Experts of a small language model: 96.3M parameters.
Below are experts of layer 4 (counted from 0) of a mixture-of-experts language model. Rows are named router (the router's row for the expert), gate (a neuron's input weights, with its number), up (a neuron's input weights, with its number) and show model dimensions 392-447. Each number is 500 + 25 x the weight over its row's rms, rounded and kept within 0 to 999. Numbers have three digits each.
Before each expert's rows: "mostly gets" lists some tokens that are sent to it at least half of the time. This comes from a sample of Wikipedia text that the model never trained on.

# expert 9
mostly gets: " ==", " Cup", " Championship", " career", " national", " League"
router:440491470537498529483496524442506509472469489512471502513493512503479544495487509521485491488493464453503550517510460491539501516519529480480527516535490510491486521525
gate0:489540519468514516506476482447503486484503500533483512478522494507497548484498504488514463510536510465523499506496500536522511496524504517482482507498439492509533473507
up0:514530476452476474477474487464522504490504479545523540445571467482452520522455481508473489512509517525498501474529491483485509490430473462513474464521455509500504522554
gate1:466538502491540550507498528496534475490505494538535512540445531519455525512547497507504470500499454501493501505416499553540463506521495511507507497477491521537451513497
up1:527433526485465522502509508508534499532524511486535527480532482495504478525479485470487506543484467525506521516488502477521487539449442503486518476468509446511454515513
gate2:467510466478469484515500497487499491515492488510542547502459476534470470520488497493518502498486522475495458456452524479552480505523505488484529527491487479491462491522
up2:492478557491494494502500501496477497479468503464445550503522513528508490499475486551500505536482484506507520501468506504506496539503481519509510512486487523491515479487
gate3:502533448533485520475506490477527462489519509544483513510510515518424496447544517518494469497511473522490472497494491533562498487483527501494497489496495537461476470527
up3:532485507552500483463477501506507517550502480521564482483462512476525500529496520522463506466473497535504531503510537468513469530509489481481482517472493450505501519511
gate4:515482507500514524501503475528448485534514507511492542489529522499543512460471485488548508513517474472476515488520493515500512533520511534475500481496549513454506483457
up4:520472467481490494479504521427521464514499516492490466505481518504520501482484513479478485501518457485491479514492490485489443436504524516515544482508514509537502469517
gate5:463497508495478508483500467497475540525486510462516517505524472427509499469468492468455491509485489516509498520542465476505502583532491489469492498460532458496503471453
up5:454492500512510492459510461486489465502500513432478496513533490447517522481478505489483519511482516504504511523513527473493493521505490514496515526436522498529548504483
gate6:515513490495547523497511535475510490491509496511512535460486477534509512502500500492493488509489471501547539511489519500486480552524510540528512503467516510488447508488
up6:511509488514498465448496500491479465505536475561525507498476526444522509470481482511493500526482522495451508483485498512496496452495462540504502512531527508473520516500
gate7:490486538461479472494448535456523499495445487530552505525485456497492540509504528467506478515464483507494460521475491534492494539483507483479509490558494499463491569530
up7:512483499501509461492514532510496486505510489502483540501482520487474525505467516485490530485488498520495479443493472473451488470490509527519480518468486476468519518490

# expert 1
mostly gets: " Minister", " JPL", " company", " government", " politician", " USA"
router:510496498525523525501498466478529484474515481519506497499543480481510432482517512466508504515517510453502538510496490524518490486450502465524515484508446486531469505485
gate0:492534507472484468530510438460464538500516515500443502518455465509494520505499535541535484543446536485572455473484510530512486493468478509492489500511495559507527465484
up0:467473533504491535537518484532539537508488491505495505525531498486494487466509492505534506469527473531537500554508481501463498502494561478484490486477505474487473544519
gate1:529478488490499537443492493496554449477531563512510494481470518490496495489509517516500492538489444502494491477473499528526488522537468493540511475509493464460456506486
up1:520484514488475477504533480521464545519495502504483531478483483468504494495464523487575496491525496444506462505453479464470530498504495517523478475491527492564510456524
gate2:518552472479477503504491509476466508494509495439510526467518452505540496477500483519500483509453508500481529500480530483529525493525438493497475482480509522418485466500
up2:511481462509491528505510490531491481502490515510508471510502506459521500478507521526533460520470485490560495497517521482474483517460478549516531532492517493504522534483
gate3:470462552460454501486461492540499504492481536490522466498483461474520533520523506474510492486507495492543499530520503461517499464477558512539519503501475489490507506490
up3:526542470537514522493497506471485457520478517552479474502528562458506578521481510518481505531498481506443484474529515490468515507510451453466482547456509526480459504479
gate4:498496517489496421505494480516496464483480501485501560522488498495489500472523540505504461477489508477484497474430522492501486530549458500487544503506551527513505544551
up4:481481472475521473505477513517501504457463542483512526558485511513476508493473487482543468519474548466471497481472521495516498490483496511484529529512504493482489535489
gate5:488501502502494533489498506521497475492481540497466519543502507488490548521484520511539525476473520497483498406514488514473514521455475523516470478500491501469484531515
up5:483485494515489502522486501506493450468504536541502539473508505557501507510495518520520460476428483481532543495495461490522537487488499497481528485467539452506509477546
gate6:524535485488479566484514525468515539476533460496489478552527491520461452486516476491517456499544494484499486547546519494504478480499503448472512512493493508486520463550
up6:541496536530495496493519536503496514465524497538516532475553541543492534543514489474547519521515536468539520520533489527517473490468444478448505536508421522522516484534
gate7:509492493534447465551536526533504522494491489507495507525510513503509498490486478523497508509525536514525495519457476470540529512489528483512485526507518531525518487484
up7:504475463505523532476476472462504507469488480528537511485528501516478473517485515486506472506479497519531487502514467530478531496459541540519534473486513477489453475509

# expert 2
mostly gets: "\".", ".\"", "|---|---|---|---", " .", " %", "     "
router:549503508493518511499513538545502482521498473482487504529499433473456515512494538546543511493497525517507509496512479492412515505483458478498541544500495513498516499549
gate0:525566488495574477495493524481506510491470443516484494480482482533502466526458462473523503529511494504501504507499506500528542556491524448463459475530510462526506533496
up0:494478518468498506491474505497510497484515532477487511494510478482464503475520522493449481486511525491487526492478464505479477482516526523537510498480446513523534519500
gate1:529526444543498491500482463552478473501501496466524474526539456492507505522515505483487527501480484443498486449495509496479449495476496476532489451500525514484520515489
up1:503528503546524533473470510510468500488457478497489501495501511507454479519506507517503485461510512454498527504511481462478484475509483469515489464516466494467485527540
gate2:509445481474478509481490519512483513507474519547496490470507525498470561506512494450522540483488522490514516537493509503507517519482529477487536424459523500477508481501
up2:516464515551532499482566463480525506499493530495448484467512489509479462532499520523490502478472482485499464462459536452492470523495508547472481527461473549514537493522
gate3:481510497488508490536540493505533508523518485530481484487525561448512539500480514472513444541502508473483483487472504487520540487517515509469471511505495512503516499508
up3:506501507540491502505516515494504497473485511524485505509552491488499484487521498495521523487490511514509512455495466488506499491458527479519542503502495504495538486532
gate4:505474490475508509502511501536524478468435521539501523524497522443515506489484518479534485557564500538507488484502534504489530568535506517468532477484486499476522497517
up4:505497476503500504479491542520509503509516513474490512514512518498513533551498481552533471504520506526493480467497548520463528466531516501521502520475508477468496502466
gate5:514479523504504512494472487498418527497505501500482532512469505450490476522486519514520500485483525503506511503472505504484521474513489515488505505517489507450501530484
up5:515498503512464467474507521517516507508514523481501508489494487513499450467547503476470538533506544558457494491498529492516464492485523497511509482499495514484524513444
gate6:480571498504519505514479518519517539487489546509524505522528519493496472528460488495502508502522499537476498515521486477554485475481506517511468520517498522429498526572
up6:515536532507483470529479491549513526540494507505495513466520518480527496535442473489496491515503499537497513474523477507506473529471510472438479511550508507493484504507
gate7:476454481510492509548498527499512532469528463487489478512467498433482532522535479507514550497478527484489494526539481476500525509491539530561500487474537465480527520468
up7:475544537477512517513485481520455535461455470516523537507541548505491500466496502537477499479543480531523524485553506544469527495491474447522521519499507493535459489496